{"num_attention_heads": 6, "num_key_value_heads": 6, "qk_norm": false, "init": "normal", "init_std_down": 0.0, "max_steps": 11323, "dataset": "wikipedia_en"}
Below are experts of layer 7 (counted from 0) of a mixture-of-experts language model. Rows are named router (the router's row for the expert), down (a neuron's output weights, with its number) and show model dimensions 0-191. Each number is 128 + 32 x the weight over its row's rms, rounded and kept within 0 to 255. Numbers have three digits each.
Before each expert's rows: "raises" lists some tokens whose logits its average output raises strongly, later layers aside. This comes from a sample of Wikipedia text that the model never trained on.

# expert 8
raises: " ", " |", ",", " and", ".", " or"
router:186155157150159165106168124137149114066091103170135069129095153127159112071105143125093108130109078074122114136152155135148106087184181152152156159137114154146152158118165127090121104128137140189136080106138098123110168109063096161099102152172132145121150120154158045106144168135117113136150167125114125126178156156178150113111096116152150111151081094083101158143138131092129084146109139120198108075122129145111128146083158124077064064144150160173128114136161076112087104077076103156181128105131103108115152128169128098214080190149035136146159139202070152084114107143143125139
down1:144146138090165103121085156135102084109163105120172098081170093135144105096156102122123167053158157095165124108101156180181081166154192193155114127144146118216158133163079128099128169140156175121148159133081130138107135207113230088136142133142150126095164103102127114166127153122115124141186204142133155158088108092117127164125190129123163116126117156111107122124166123143099149076176193104093168108163145093081117092108091095160069140149162135118164189120103104146157121124139146127198143123169121125107191141156082137149206146121130081121127122113136116154144162111187106141
down2:141102200119092086093163198139104129130153132092057147113144103156081129180097102081148132145138184131096149118114118117075132126099146124135124104119072159087123065135143091101135068116134174166128167143131136129111135099177127138137122117140067103137160142175125098128133137153095140118086117101102118110175075178137169172137140164109180113181029110115108115112135100106101189173142106066127154156079091124145091130110174089142062122087085146124120131067087166150135190162184167153166128151142172126076112108126099132158133110106106150127091109116189046119115093084092068120
down3:118161123139220145120119077152135120085179148089171153065077082125139131114087183179097157136101114134036139138133114107111163120149121120156091143094107098156144122146154104132114077128086158118127157087081114175153084150126129145138125175158149127115129151122191180079232094112117163174147129127117117149113148074100189146128157144115171169117118187080119133075142145149110130115200094098146121100135168062172140099169147149145110141097077134120126106091148120115150109122191140098108173085112066150109134129104187137120133176142098162119111142037096133158121153189119131138
down4:093101033131109106124099168105183113109098142072090179128107101111088105172119085098161087103185095140073122111160119152115137116157123081097195117195131142060107115128126149154147113206103131127091153193112109105095186126072097125143099161152098109112142121121124142179123080159052174108138193112131130096136128130067170157136143067116120134153132095106146173091160157072116148144110138143171120090160126121059058087175123106152113120105114094124104106100116129204118133123122139068099182114123154115098135136102126123155147110141124077127093120104168135114047150119087113161
down5:089194082160128163056139173094137134097117189153108134136137136096112157104142167114168100136176111100183164118086041123139139138096116174098122093131110127116073119166088117107078133067117106080097166129168133181212113198107172124150175118166171139150133129141134098134155169094086086148128158183138088140171109112099116148119141141068128158113157053134141161163117118103120172120123093112121140163205087113176161219117133148132131122116143103127079124162105178108129114125133119139144124059131143096097163147070059140141154123156118078126087157103154134170125138080136129157
down6:073116131132160115103168160146120218149080135126114093174130155125064141092072147192169138163155163157115138133097114106084136185102116119107086089194057145100128060075162139121168151197117105135038139090113171130110150075151098101120103140116154136138102149133150170167161137157094149121113132036174109158127145041116141150122115132165110142157150095169183142131147150067130154122090142117140163137114195113136160100165144123126146126123108129134160115118106058159116111140161133144117139135120187215135091134099131107159104133106151130170140174080186143142129163110110135167
down7:080120135078114107122163157114146141161179126148179120120106136139126110126112040135077151161123136137117091162123104143082171079165119111099125145154154148154159101133117161110166113143108124108095167126134064107119180105088117164169143186115112121149133120087100074064065091115172144050113126122083113122147054108105167135132163091129123101125124128119105167098143131108151107133121090144142092130083187112151128130115077112238118145138131086175182095183091176190146088145118141150127104087193121133144128160115138134148209172188185122085121171131121172110068166119166135085
down8:086173096130129170076153124066205173144105127138117191082116166150136137097120098161141146164138076110116130131139117175152128083184167115131090135108169144170138089139103122111169084143176120136092117197110079143122113109103113183139126163137156079167085171154117087070099105214140087188095077188131129121104125203101177107129145137170081158137146110097148159197143141117139183143114082138128129130120157174131105144096174108134122125097115117146138046063167121149143092086149149084131119175143090180139185175135110165132110093101110123172107118171126121134107129146082139090
down9:075095108122105112125101138097116086083168129128104125164108137129112141134134106125120127103146103151076075121118073123065093134114126107157130093135142099099079086091141128104113164174134179123119136162167101103121130123136145188086103155179139136081118076113125160134156114131133140119098116162142102069142077140193127112094098087154083133176117127126118120075125127149112139120061133064185208090141159098149097145145108087128118056107108187139150185125116110184147224140145075232130132049100160169125130069140150093123113159108108100157049139109160114167113181102118156127
down10:126114110130125091149176127123133101076141127197151129148150136114180138190142068123083150078170089109155023143088129119157128128155143109118082154105100149086062120126186152093094178161141138126180178121132125113174159097068089106137115136128120137124124125129125112158094146101126179127143089089119138186167132105157111114164154113075138189161147107114043159135109098116163105146115162134131075079117156079111077124105207126109076189105112140158104144179115145137112117168118055126097143090202116085154135130172106144151140195096118103145121165093081157130074153096101121126
down11:093146090108144130191158111111138223107106116144149079110129143112137094176127116137134117123125201129105072205120111086131087067160097143113137161123150140048131121154084141086105109156109123130135121143093079062090150160174126130168094116066143121129087145121157129138152149145112177074148185093115079126131158115092073182094164113089130115155096090083160049156135133127175177140144102104104172156099139115105120061126120135151112164125076167158138152148113121141129176170127056148159133188117141142152184150118132094105101142131112145159089138203145122151082206126114121166
down12:149201109167131092103103151138121110139106147137175106115135120142120120106085134138097167083171139169124167081134145103075156119071079099137163103108153109117074140139134184155160112111119071130111130158100133161121115115190107055089051156119097064170081143149200138123126164129148078201122135108173159103103119156134142086137104099091130111087194129147216131136091092136178130132168124119127144078126171144087106092100090146130133159117125113110162098161167156089189068128116077097074113133137171157060106134190138130147166118128090083075158144130126075082105119083128129109
down13:135127139114135138079118136117113169116085160161134118092178182119067183104088117177163145138166121130125168156091056097185138194129158137180154119173116087085129123162157159143122104148154125073123137124169096159111147106076173094212165146169111112107095089121081137099088121151110142096149108113137130135149133209097128137103085062131121156244151112170163063124174149167108090099115097128135173062142096123118159130128126180125192119125158122050147178104125160114108140105104110098091116079156109143123134133103121103126113142110155113132110101089145105107105049124073119125
down14:178110131141120116136117174134186156126147194111126130118178085096079132146117118150127036128135128133084121147089118079106172139119147147188183047114080131044069101129159119070116132137149116114091144128098154178135129126145191114088115129116126109141153092155124128121145072156169101135142146139156110186136132097063220155090165120124127133098148144079107078090097155157151106118112085212132175138132090121172119161100073088106151133122133116155127081118104113155078132100140144094094117142096137157053111119126120123068157043164164109169110156133168091181158124142138139121
down15:162100084149133158034149154176163168097151120101090114122142145146163110090156160138178154130133146151119137147133128136122138165132180128187132176157109053153155208161099120165189157123098177174126150100117190125181129105175136141159118130170144130168170132142107129115135167136069164145146165139129129100145093153117107098166114147141175137089091116088136058171102123132154159161115124118169144136064076176082136052069134103130114134117106101152140195091142174104122108076124087177160109134120148123152122166114184152154124182123131184108089150129107068186048125109144134125
down16:148085166104144213202053086109163186067125097144102161108138129143129105092101149149097160148097175087116072114108123147099121164145105137150091103148087116162092162110107098149186104161126133134096101153130141074072158132104104124036135147129128201139135171155099122102127119113177125133145119137139177087119168124070156123094137114155151119116060157131133112152171156129162118129126160147152110187130168107152165124181150151098174136088140160149111146153149143090089078108108144019166126121153131069168133082086107156104069132083137175130122087086149116104074150136098128155
down17:123132107163113143064137094084095115187109110156140116112167189130116049075137074132204102091182126165175083098163070086141136133175095113054106107094098103114101083088073071125107204168116146093133140113102130169135086079147149145105136151195071102086141162085090127152076140126091143145090176122158126164176128137150129182101142151116161106144118098129134148139161098132138158164149165104093159148073070119183099144126149154105091121119093129133144142116171128112041128159121164137114124095135139116115128108114084213168133110172162129102116106124168163104133151129091117134
down18:085153156186072097096135099139163052115122089160094138157119141144111119083143144110146122150118137125161082175140144093136115075165135123169153154074087110099077129106105122189142169098124113130135163140097224160134139116125169100127186107088138110112119139097098093155162125111102120169126115131115139140150111122129168138102096095175141096060052140105183145167188094138130121117158174046154097101052148161153132146112084079105168117084159138099125101173153108146122121130080141141113177174124162138136159184043100079104132091191073160104116163130065131137110133165109129149
down19:123120142103147130076131132095137126151098127121151089127126163118180099147149093072107152151121100116062122162098143161150118214111087113110132145153105157120080120193169144173148121184140117179176102144140096084159125122042126110144084055149101165086150145135134100088124132133125163120117162195192109110162092045117118170149072131141120100129115187162155151112111087114149113127112110185155116122166105096161109098110075048131142153139134147158115099117157103133118098118142157169151067087107197141125083076175131122147128125164154115105130136203144094053160124078069138156
down20:081130116123175128115146100124118123144173126134196115125077159084144074158122082204091145132172122126138172098150139154147125088157109173175119123047183170113164094150111126152149095091102110130069118173082142171133123115139151113143105109132074126116131082146145135158142170085122077152105106132100133166138184172117101135105084174089153113052190126118125147078101137126125071158151112076127102052145097150144189145111122151123152104073109148174080181148138162125149044112084152141158135152101132136168091087109143114129126160072090109129154100130120176099057119144110185184
down21:088107189089150098116130089171100149120103113135168186129176127155093032107136169113114110138171101145137166178131067107097120184111132148112173184105089156025142106142102080133138128151165113152155154161124135130160135114154081114148169097083175181131093130125172149175091117177152104114114154160153137166132174131143116097165154124103132116160129190154118141164158160195143140077128166123060154133147174035099141083118115131152119136213138168142163105150115175114144135118124118165090108144130115177207137171157099085095114106107187135134134137166097147117131123129146119158
down22:092127101150131139085090112072123081124177152105142106110126085071121097165145152178166118127109122139146119125115147192135123161127133079144122128121062102198138124106193096122144148106086098107089115076134121160146146098097137137107085112156173136075009097125109115132058162138183080114129110119157111095149116171138040113210103115070113090110175123210131145188120160131105099128159167152122145136124128084119101066126125122121085142129079056093115123100130129146075132146153191124143138142127091115139116154157069150123067129077128116182142099087124138126124136145166118160
down23:131147096176120073119129151159131127100148142143146081111148102147080192135115160046131121111070163119124152137095068083110148129164129118166159097111117078171187155132129112132144117094108156083111152131176159103108110127112175150171124119084094141159111124177141130172100097126107121116088099151148134132063171131122111146180149144104184188057114137130107151109125108137084120114137132164190080110076151145136143180127185149126079100123106160112176173163100052163172126111136113109052157144173162114072104166182136131179179068147147151161143154131174171107143059059118125127

# expert 2
raises: " the", ",", " ", " in"
router:110135133146154121073118093104133114197185112120096164138147129070187110145098141085102083070167104139158145121126069129144124153171132084114066046117131136203063124119108124130061111152154125117111129151116118163125115180120079093099168149131134073137138144119150122121090135155162121094134093100087094152089156117099132138133126118126117071143143164081148155174144142108113066140117115078151156148134189147141069111146136150157136109126155109176099123150130114146136113152208113156253124068146137143120122114129061131166133165100147126126075130086047108126150162168193098166
down12:134143144152103135126167158084168112092097083110150092132080049133132141131127117106167153107139127062107146124137081131106182115157136083131128088126220115138144091139079094156098169172093151122144172051123149148119101161119136152126153133111169094105169219116127154152117109150100198096189133153019111162127107094132121088099127151124178150098115157117140052098147143156137073138107148063161104090140166112125136135142120102123087072118065115082126137144074128100140124154128196147111122143127115152134193166108175062165121147161115105125101110136131137106080110139109082073
down13:108134117139129142133130147095154088151149120115132088199127126143142132109087139083133131078094108136136110089107117135076125205161073106126119131149147088137134151128104110185095101113120119192117089128085152120165149125138126136170121095142116113155139119131136088103123094133167151093141058146144144112120097176100162189107071152144201186115104156108161146171101086119056103076095098110178133078088070134164076139150135118209081117136121082048105118098162100180184151147122112024130124169191123166142129100138127136158161077073173104151133112116069082161110107142150115116
down14:135154075079144184137117111118148101134167114146124107145148162139142124083114121140136115127164151164149071112171190099139137122084152134091096146187112097104138123088139135140096086126182148140109125139091117130175059098105121145091098106197141115091086189176128151171092202155194148093115158119121139104121140093088117189167119127112108139131121124145105190127160202082126090143112177167096104156136197104120163212157179240144122130128156153151173081177117136147158155132121164179124118122065165070123145120148138140148083167103116135152116091059165129110153119148126115123
down15:176116139134186143102070053135102163214115115101114148126143169143161137125077161179127100126101103132179132081102155082127116112160125158157126100085111147103129148175149157087078104175127124107080114127084120137118148120136099143100130113152092110127094105079127113136111139125106142126143112093207083145100169129162114150107113149131114097110160144130169144187139118112205119125153128136112141046103102212193061136168115142113153100079103110149048137146169087141118143145126083131096105148196151222109159127137146121120089132034167141148109081145117139105172115101108124183
down16:152106151184117143081122095177129171075232128123099151121125163130097164130099072138132140067057092154129122064145113106132114142154177124114138089132119078148124160140167093163144070103070188086128141181132152084131096129137141094144126170113125093108037131090127123115115111046128137154088103119141163088101132105138075113104115116109140129122172131192106161098103182180122164176124089117115165131142109132104133151076115198111087144158104121128200126081121144144165124112098064111080114053102133128073138175158101150134160116121171132164097110075177121142122142104150120128
down17:066184107124084103141089141118062174127158129152138134095117071122168089151102162165121146161084069117079164139132074120122143147141130118159176142132148131114156091119144119135152134151099122119119099172152128142099102194142199208130151141148135124120128106159148129040193094108162119114077132181136112109096107076085127120113064119128167166118061112155147078100146117185053137112124160159158155160147112123146107124031138123098108144156146133150089150126131139134176155137053067146134133075161133078182135168128084102130120118189104158125148102137112113148108092140179191159
down18:181083149102127107146118122133075130145129104105150167116125110123059145080147077119103095124087094084105123121130149155150123151109138134120101157166129086165177115090087157169105128127046096164184092129197108159148150124111168135163132089087178096124116034143099117129038176199166119156094091107098076122155142142120153120090079147095159178177109074124138174103102121133130133171084136100130157105139092129117114128088145112151130063137160116175063139192111116071175176130101117166104085131127192178081137141093140104138112119184140067135126124126123141153126101144080109111
down19:100087152219098182163155111117122145156141135146189112095107100141144157191121145104082095085111137117138153113126160118113150163223072189165091133183177102210114126193166097172102139140154109119146180117155149110113127090104142082126114096125078119109095155116128124121165138171110136126147109213139122179138064116089148133132094133176090155139132198150191104169138125157087159095115115110174153123157134147126101128187113118121107121129126150155124104135138110146129120154120098114127122145115062147112110167122152167186073131078081178196075154078132128144118139101195113099
down20:081139177046158162128125097121067158151144142152138094118131128079146155116105177157060076121102085114069107135182135116123117161083117157127157115070134170211123103143139177071169134169166110135090110124204128095112146109113117123128149134178144133100075111119147115154107193140146138129125157158136126150179165109126158142115074085131089187134124160127169105105052097180187151191122183153143110124135093123124240145114144152149098184128162174160147151157112119144110161143130155136145139123099145149089075122114131170090075164130107146129121160065190137098129124114108132135
down21:146118172123104074064160130072183127093130081104193148156092123153188083166131171176106169168078032128054161129159127169074148117115108103141072053057160178109094123113124120141100151140107157194146157104129149122110164164163159135144118166070130148131111095148125172170139184143102118102190137178098148153118112140127121102106091167106107161081152164138155098106124075162131119109100133071104132099130150137137160107121135137092150080113178114131131116139109216096086136172137134075135129103113139102113140117166120144124093118113123182151145130127096155195078081128108131129
down22:143114152161138080120115153141086153038157131166126142122203106130122167131072143139031119114129112136056183158168091154114124179111106095170219165119149095235153106140167153149164115089119121111161128193164160172060088132159191081141111152140171109136117106132189122081162091127125134155115147075145148130178146129111103134097119111132128099154104142110119138102130119089083135121145113157152124167114100109092134090117149157076137135105140124106164116101125098126153119123127134131165094067135169159143142172135091101157110138163117143122115165158229199092157153097152134142
down23:118131110130158139102156138161099110132114166115132115127113076105075153146194144094082119087064079154086138129087107082172141160112120176127108133156156119114180107117132159128102172217134102117166141089132107079185100067068124112129159150162139136113134112103167201114156121093164129151130101149138169183138120080102122164101124167121100096123174128167110134128113156124156151137101129135169138138122111110109128162096190137086101102106117130131149129135081101129164064113154166206073147148138150171154056142123139095139041149153060048175099154059153127066092176104099110131
down24:133138129124124169140100110057158148114072113080100090100122124126188198160129123105191083183127072132124113158121105105094107093114130083155080075137114152160086103131163114160130152113125170115094189155119150151123116185167105162139189124112110170106088151159142137130153091130150103091127113157135128100136147155157116120109148113119127122163142112108125132113042168134062099153104210169182075125121114106139107104143138178155128167069155179159125113225124155064158091177129089143154163103077113126163163078123182162132124165130169117121148115147159211107108162100088127169
down25:146115127130160152184097162139095158068165129117113098149128146112190138108081063111111108165109164098099148121168192152142099150122140175133082126142124119243104178113164148134145120138149152093099100170169163136145161123106153118147107161154161175144105101099163080111142168094131171124057100085154207116137115166091098181118146134104176121138145152175147146167105097072150101140117079109128123123147164174110166093098115104125139144220113160107157144187111176199165097114097143100111142115141139149092113135123158118151156170097152135128150172060124128084170148119145211171
down26:132114177103093148084133054107124111097200114126076134124146140122108181133119098112133110086146159185083193121166083137140102145148158152092098083165158098152112059102141087136172125103118139161159150134208112112158104095128112131163075135075119174116134111109114079155125092116138125093125108170157123118119175096171196181137140087158154093136115208181116155080111133168135120122108116144140015142131113124131145142152150166147127108131092173105132163114086123177170099126100205151141092139056124089135100111101110116174162072118104098125114114133183147097087186104131164156
down27:161123108136175065143133103119106150129143140173115124092084117135176111135094115118156182104118091147138074185102120154187154101132156087153135157154060140153101187160108157184131080113102106119133075158136129092174123178191144117126203090132067076109153099117188114124182139131125110167152154087153135117083138105137129163134120060136080106170077153208133127101100148075122068183128150163126115087101180150093140086085056135138138115136131103096110088084100088118119151110190118109142158119173167129091082122161112150148094143098144089136087072179153146132185111124131121154
down28:095156112092165139110157107148111095078102104168097145155129124113156091049109125147104116172127146139090143118108155105125124142095096157154046099123109127019200132163114115138167149110124132118125158104143124083124107106090101155101097092114135139191084139139145161110145101110150106168116130132148159116129175127155146150150082127080145115097148114169128135118122152160170160157105120109104101038106160139063195089098159092111143156110175140179087162145123199125143193104115123139144099118105117163101157161143164080114068195154138126112148113103203065082137171147069160202
down29:122106182130095104118135177088113101132117080142125122102115145141154168142154166167099167148187100147152079148123069131137150099111146116148133107136176152063139178105101096141150144142130144145161129096160152156120100054109089108109166118098155182125190145170114179112106135162166100091162132089053152063138108138131095173105167145110118195118105145167101080091118090119203172113075153117113097142104144153129146129129149068133115137131151127099108100121168225109138163190152170149197117132140077097152165153084161117148160111144109161147151109193074152097084152088070076132
down30:134137089136100159168120213094117131088133107147111088140190099161110107158155128126128168131182196131120150191136169106168091085094116103137133117120122165058109100132187116146156139096146196094075158086085097164184123099104114137137149140110149175164112172171150131155147158161078164199141105143123116056152127131145165134177107128182147082193063182128121153112140182096123134171128084155135106163144166137133130105143173093099128099184109106090192114076120133147138116139104065167094141162126119126142064112094111128141126128115141145126116127108212126118081187179127150134
down31:127147106173131122070131120116133144121077116128076098134114142143149107112127183099174155135145062145167134055175121149089125111155160180165098170064104138131098134121127097099104140146142081133097080114121145164023156219146134110166142135116115153182179132133109127155136172168126070220175203126138143169112104090143147090140143135106071155095199093110144127162129162108144069113151079104044149127172147159136103146100121124156132130132103108157114119122130111122079127131098116060131121177178080139141148096143150136101128076140190170108136129180146145163121078146112132116
down32:109148147124069132142114078152108138084101133172165161130093101124161098132135147153119166099148120122123166119072107138082133096124172117154115128119132169147139135152110141158125174040103096158135147151125130147117089181128138110116139130076109064187164122118158107078077084134147101124110105106157127062129123112095113126115155078116111176078087081230053177137089140155086210152197121091127174085112128108083147068092109119121165157135157130141107173141133132119132118113116094117144080135149169066151116121104179114146102199153135122138086180166165172118115173133113129221
down33:140164167103107120064145148105133097164152112138094114087099150124109172094125157131163116115190117113094165059185176108120143094132055146128117132087151202001177136112134132082141086108139113134111148140106120180150106171112085154120125140104124134112141131094141133086160106131136200198080128095159126174147154139095123169177173116116126126169178163134201103128100109133155094160141136168068169098166132113102103152107172123163131186164089190149086114091134158115120122064158123134119126125099152127129155135115111155061115114118159152116172108137167080098103154191162102171
down34:180114164165145129170130151144058112136169128166169082158147157130066130164176147138163136089185100159180116129144083097105213187162139101101091113115123098214111138139109140060075149116070125124135177157070136129151151142076073134124108096114104168118147142102119085153136175116145126134160129123149147139192134148100129160056169096148110130106115124123134135085144148142169116150126168150092205146154133171177180100134111057145156129121154151162080093133127152083134113122154092149159101126087126153094089129138157116133047157149135138140120149110034095106079129136139094174

# expert 15
raises: ".", ",", " and", "2", "7", "1"
router:109126126120099109118114132141119154153131011102102132144182170148123164160136135147127156128118085149125136165141104135102110123123114140125131152140120110110107144063152138174168112164152151085122116187157157098159136154177161147143178121122114192145144158117111179127124165106141107077083090121112118085102102107143187145081129164104127024105148119129095107160105146112110113136139136124139109104138058120122146125128156133118142104051150102077164102112087158178152148215102146113199140143114213145146137152050053107115183114114154147129122123106230112209138149117091167115
down9:079171139111195140101124046161111110131148153120092156172172170106129104174166130116133104124165110112115185123112172153118090106150063137082166169133058153081102145082192101140130228091084094149175080107155102199177137135117151166146110098045114135123099128114125138186106130153105101189143144073135169164171123106127135142148088177069147123123162146131132110126142154134066055121108137119097135149137117157155077137131204145150141145130117111126114126084136105195190095089154144164110105059097162160125151121179129111133150106111122106125141147109157127139110104148101139156
down10:166094101109158188114136185059096132153131097134116169162131117091130145153116099204156103181083115129124149105178140102108128186136108083118142163110125103140164155146100151118076095107083130106103121128093137181137236133155071220147135148169096138135160106130114087148106127105145091145175122146146144128162109160160090127136151142112109128213121102136110097196089170098114100150110135128112122158149135148103182136171158129186134149116101079199153091106144142071131134138075080091098142134104163215175146124104142163089113130137104122117106146189128117130098104079105159056
down11:169124110194079178135116144092123133128123121121139188123130188160119156113106154099173113091201148066101183136160141167167111142121178138165054138092090106107144121131159106169168165064155085109152147114125117171165118175186154118126169180109174138165183159169133138154077140118085133122151107087149086128135176134107113108110097102100144139153161040200215148113131167140098117092136175132158130157132154073142202109119151145099113175135136160158116054126132081132062106119150118111114100151159091161090134153104139111105136109161155139171157095123133097115108139094099179138
down12:116108090117144102122131107169155130182129158152165062105121158185133131168197129121070123166127124099196103137140174135117139133133106117052138158189157165062114159101165079124147103144150103150073086100117126104145128153152130107095088145063121089141166142196111163135097121140116069086132106156120126096144145172179134126131111098133130151098124149134123115117104168090146101105163092004110110116072165126203179144190133149120130115181152097115103085135113107086144121139033131113161141170197087138127097103145139126140113120099195108143140088115113115173140091115175123142
down13:127156097192127187105072112126125143122122075128095146098106106189169166123115143102121127089092124136156138124068086083156136153113151149083108085146106116038126117125199093113144138114114159158093226114077100187169088131107073137044084079114094048134138108155163138087118148089096153118179120150097123160103127119129104135116109076138140157133136120098105148124154153107159101105118179128108145162133127069140086164176090109174097155119121108160126125119161121114146128073101172137190119108080138103148133122150161050128179120161127124118095150114184166214139129100154122095
down14:056125167099082122120179164133130099134143124130168109130168167179167157050074129133169111079201108164156097160171161094178146113136051174082112136124143132107138144142099094132148080185199088133128160155094098114069049168133152127198125138121101127136116162117132065094106076129105142129086151140075102177089136147138165112103127088175097115168126178084116097099121115145135063133146123098137124151099139137137129185134151138125143162133156100074129135121137151069141123132126099139098138112057171131108114110113126138096150119166171056077099117122181114156133163078121098077
down15:164100125149103114112107121135110105143118067151110191186126098079128096220160202193106100154101122106090174124105118109092132141207104178134121173078117151118061095102118169084128143101085099152092112144128122143139091110212104105145157135161163049123100126145133129097196131079165137140142128152123192129177158090147133102144150101128127118158191077179109120114073112133134102172135122137119148057133104151128212145131154140088084132128125164169130151116150155093115145125086141164149122135187124203105146124142094120101099105141139191138075129123107087139112086134093145157
down16:164129099137147160140133161095107136106079162135139165088097099100144144092134142089115141109135112156148123093161123110077156183077109155194157137157124160143183145099124136167081165182135113140084115104151158175159083067078063099174114085123098098186177101141070211115147106087157131186105148141079127086136144138142129096091107193118105162099100131085167156110073093137105135155149121124157095142097125181110048095188145138097134125155176120178123146154106121085091145159164174115153041131117135148137139105168105155081182092194112166109145116133139094112155133130164107159
down17:153160117104074159140121146147148080213155086119148131142110130079095099107115089121098144194151161145114137107083169084129116142079119169080105164078125182029119177063115156107122135091119095134153153127103130145103119112143074170163155111125143132153120104118063161139081162131161113122168126108150138095096128119118173114127118116135125162092189076105148157124137143096136177197111117108129169110183096128129148139111244171191104171124126110118082116206115162113102162151118133130120116154069134077092126137079130158144123086049151128110169094131128107151130177145147157171
down18:144103151148132141169095111127176085077137152122057194148084100130117161098152117174124133136125115082110133078119142101109143118136129152114093112151108079075154125070091099125142108089097164088100128147091146085117094147154156073058099160154154101078114104116102106163136090123132134125114141128140153120132108147075126151069139121054174158119139092177053126119133182132048169138168161065068148161116107172168188111082140073149142074145133140146117121134122103107114178079179138122077177135141099131144102156119141149165055126170105116143110117102081189177091158186140096159
down19:057147127142162140121110120114105149120136108147102182084135115163082127144150177143157130165126095182134086095141120135080123099108104120111130132210107160123168136105167097119085135136110098143086155124146070092094164098141105140120149094161140075130084118199129153109132068071143120167093135145163141161108202107120199102119129172099136095152191138170165154136132160156129100165147141006110106128108155138129114157158117133102211152130075109143165132070156153078069096112119124140064149042117068155147065124115142090140087107150139110118154141150146122114166083165138107126
down20:169089163078141090096141127141089184175122117128180151095129087130102161143163143107121140152095096083145112180169075203084147112119159149154156133125144138235141108105106140176148150137130137199126105130171143146106163110132093126110134115176209078149143115098140117143183128077163140157139178072123113108145108120138096125150143095122163103153110115109159226098161126124116170090110118151130102121155104173122126097118120071127170131074059084169110131067132166155120192103097085189089120089152122099147125112067093180125130135133124100108173110129112093070123077155122172140
down21:078176162106084141112090150125113199165154125109126148089148140107106069158152180154145117165111126170158117127070126120168119166149096113164099127134079153145062167112138209131122165140088137168134093141129193124074173091134158097139175133182144162118132176123121091119061143077134184177153179113110121111118127184087103134098099192098163111093126126107122138119107137120128096088139178079186109144148141081130172125104106069074115102096123148149140106122167122103101165160122115185079138093112101136146164101123069136186115116133080153177141061167078125104111118070138168085
down22:092131156084133113101112173146103151084152176108132160059154141125121080102186157150142136089150117097106059164204134186045127112074126119083163144152124118150135124212138134095064132090129107118113089106105145140128153161116140143126092163110157127126105123091156067133165135062111153067150088099078154164143141112106109137084143163071160141140045150099112151171142098111175162155136219155123085133173093153105160151108093082132102134089120157135149099103113114116141172144064103146114143109095115166150147102129131116188141134136130115159174156091093132137104150188138122204
down23:075126107104124096087128137125143086109105138191129138135197154108094199117094128105107059137122164118100149131067104122062167110098094107197157119137108113159118133130120169143130098105121084130121126137101108137048143130145100130159143058108145091127134101163163177174086129105131134173149177144149092148124153146116100161094107146128154076126154137208144134188189089083198126109137143219156145150129084124122147055075114160172129138111142153092167071167163140120109140151074145149070151144113107132134147123065117057110109128064097138121152135103083127097078125117098152173
down24:150138099165111131088073124088207131120149159103133079126157138111128095158132145154086069133110075107103087157089086190142092090112144138083123106197133163126141156068121129104107125083118138094085087135145077148114141069076139194138090085098137131094149192123159083204079141143115109119135088112118166141112155150099166127108115130123105109113100120193058159133145161100142207098093215103150161156129112142115104166129122121115084123091159166110144141124178127193133153186099141151118131105131153088141143196122099085121102186129136138149065147090096152098064129110122130158
down25:149072147134123198185131074122090098114121163150120141182115111146077099100128107088197105099158109153114085127170142082108079133131086123063202146075116143089134105063157110123107134067146120118122159163104122060078110076138139102138131165092085137101098107103096129144116157098112121180158167095159053121135145087137163149129153093093132131144113145127095132110133132128166189135104115080172131131104135128119080095096195132164102138121083174128136146138164138140084199101113093087164146046184128127127143200097149111144126088159178131165111125138158153068084121136089077110
down26:146137160149127083128101088102180101118142147106118086132078112171143117168106135157054131108108057163078181141097139199073122153090119092107125169085117121094136114118142186158108066133156115190079108175156147121164133082174159172116145128157102102113100119129146192120199066134122125116141136144190124118145046157153107145162084099128095155112094141114126118101135140149121138173174077111163118114107133095101096117083087133143161118176154176136126133113142141137136145102034159133123137113130176110183123176111152174129060142164082096209116172118108103080127166100164152126
down27:175208171104148085122117101133077077214184150159091124169110167086105114131096088059118136155048152240126080140140152068077129156105052110092127118128087083113178125124148112093127127125168098103151100109136099124099177098129166089139170168113123087186133149113180121110117130121137089155133167144140117084135108084131100120109138108134138114116156155105170130140071148119113114120157146078103110089102130144123129149128123180077132082126102064147115159088162102143145125086115157154144213070187109119111161135132122115184118155099154088104128128121100134144140128131150133063
down28:089139195179124157074091119112106113145154142148168084101108106125113143142160163138150049192106129145092145135085128090174170084095119116134096101153165095150127122116097111149109157108085161112128177139119074072097182138207138091144148116112099110083148141110134077114099135095163161114116109118122128160091137164159164139194141095130114114167103133064170099157112173145115187131146095074156081161147127113150178147102133127142126137138068135080167053129117086162158073088067092107114165152070119127132102104137159144126193124110151142117138159097099096190051149164125189166
down29:079142099153160143091161158132085196172072113113160110139151169158120102142153151161131110098147089163148106130136137069073136104170121147146102157107084156065148107082142120136123172127144085123146097122111154159197148072156160135184105130108075145161140066144122152123159134067119122101154112133093110108104050146115101081128039158154052134137179107143104151098123138190102095140102097119179122118183118114166149120139136151129165112131095098080122142162143193106050104146085101131178174145111080159166124076127135098125151120129135155158084090174101163113072127058121164138
down30:115111112092164117108153138109139145108117112151176143128101149161153089182183138133093109120117081106104169124112099129101161166174150142196125167126167156200081101128161115105111095145143179115123126130202090123081104119069168188127166205140132153135141140147150146138131150155168171106177155178155103128163089116194145160079135093151109136103140127137091073118119083177092155159154083141178140102145048172070126086081068109105113131176129087186128107143127074124062110113123165190146111127144100108133117179123120173188120151124085100160103136118101189107095130174139142088
down31:091109087106048125121102112166119143115109124136079159177136124081085120144119126127098058144122147163175160106131109173166066106132084142083090092096070130178158132171187124163145175165122102129131168176156146137129127175121115107098098095142086137193110112127115091081111130116089138137150169154163091146108123099178111115095123109140195119166147147145109104139199125083102138124101101156098178123116124100052123119201128171200143096075145107142168145168111114135133162124155105157122196115099203162136118178138111160121122061055121101111110170149102129151166071113097132086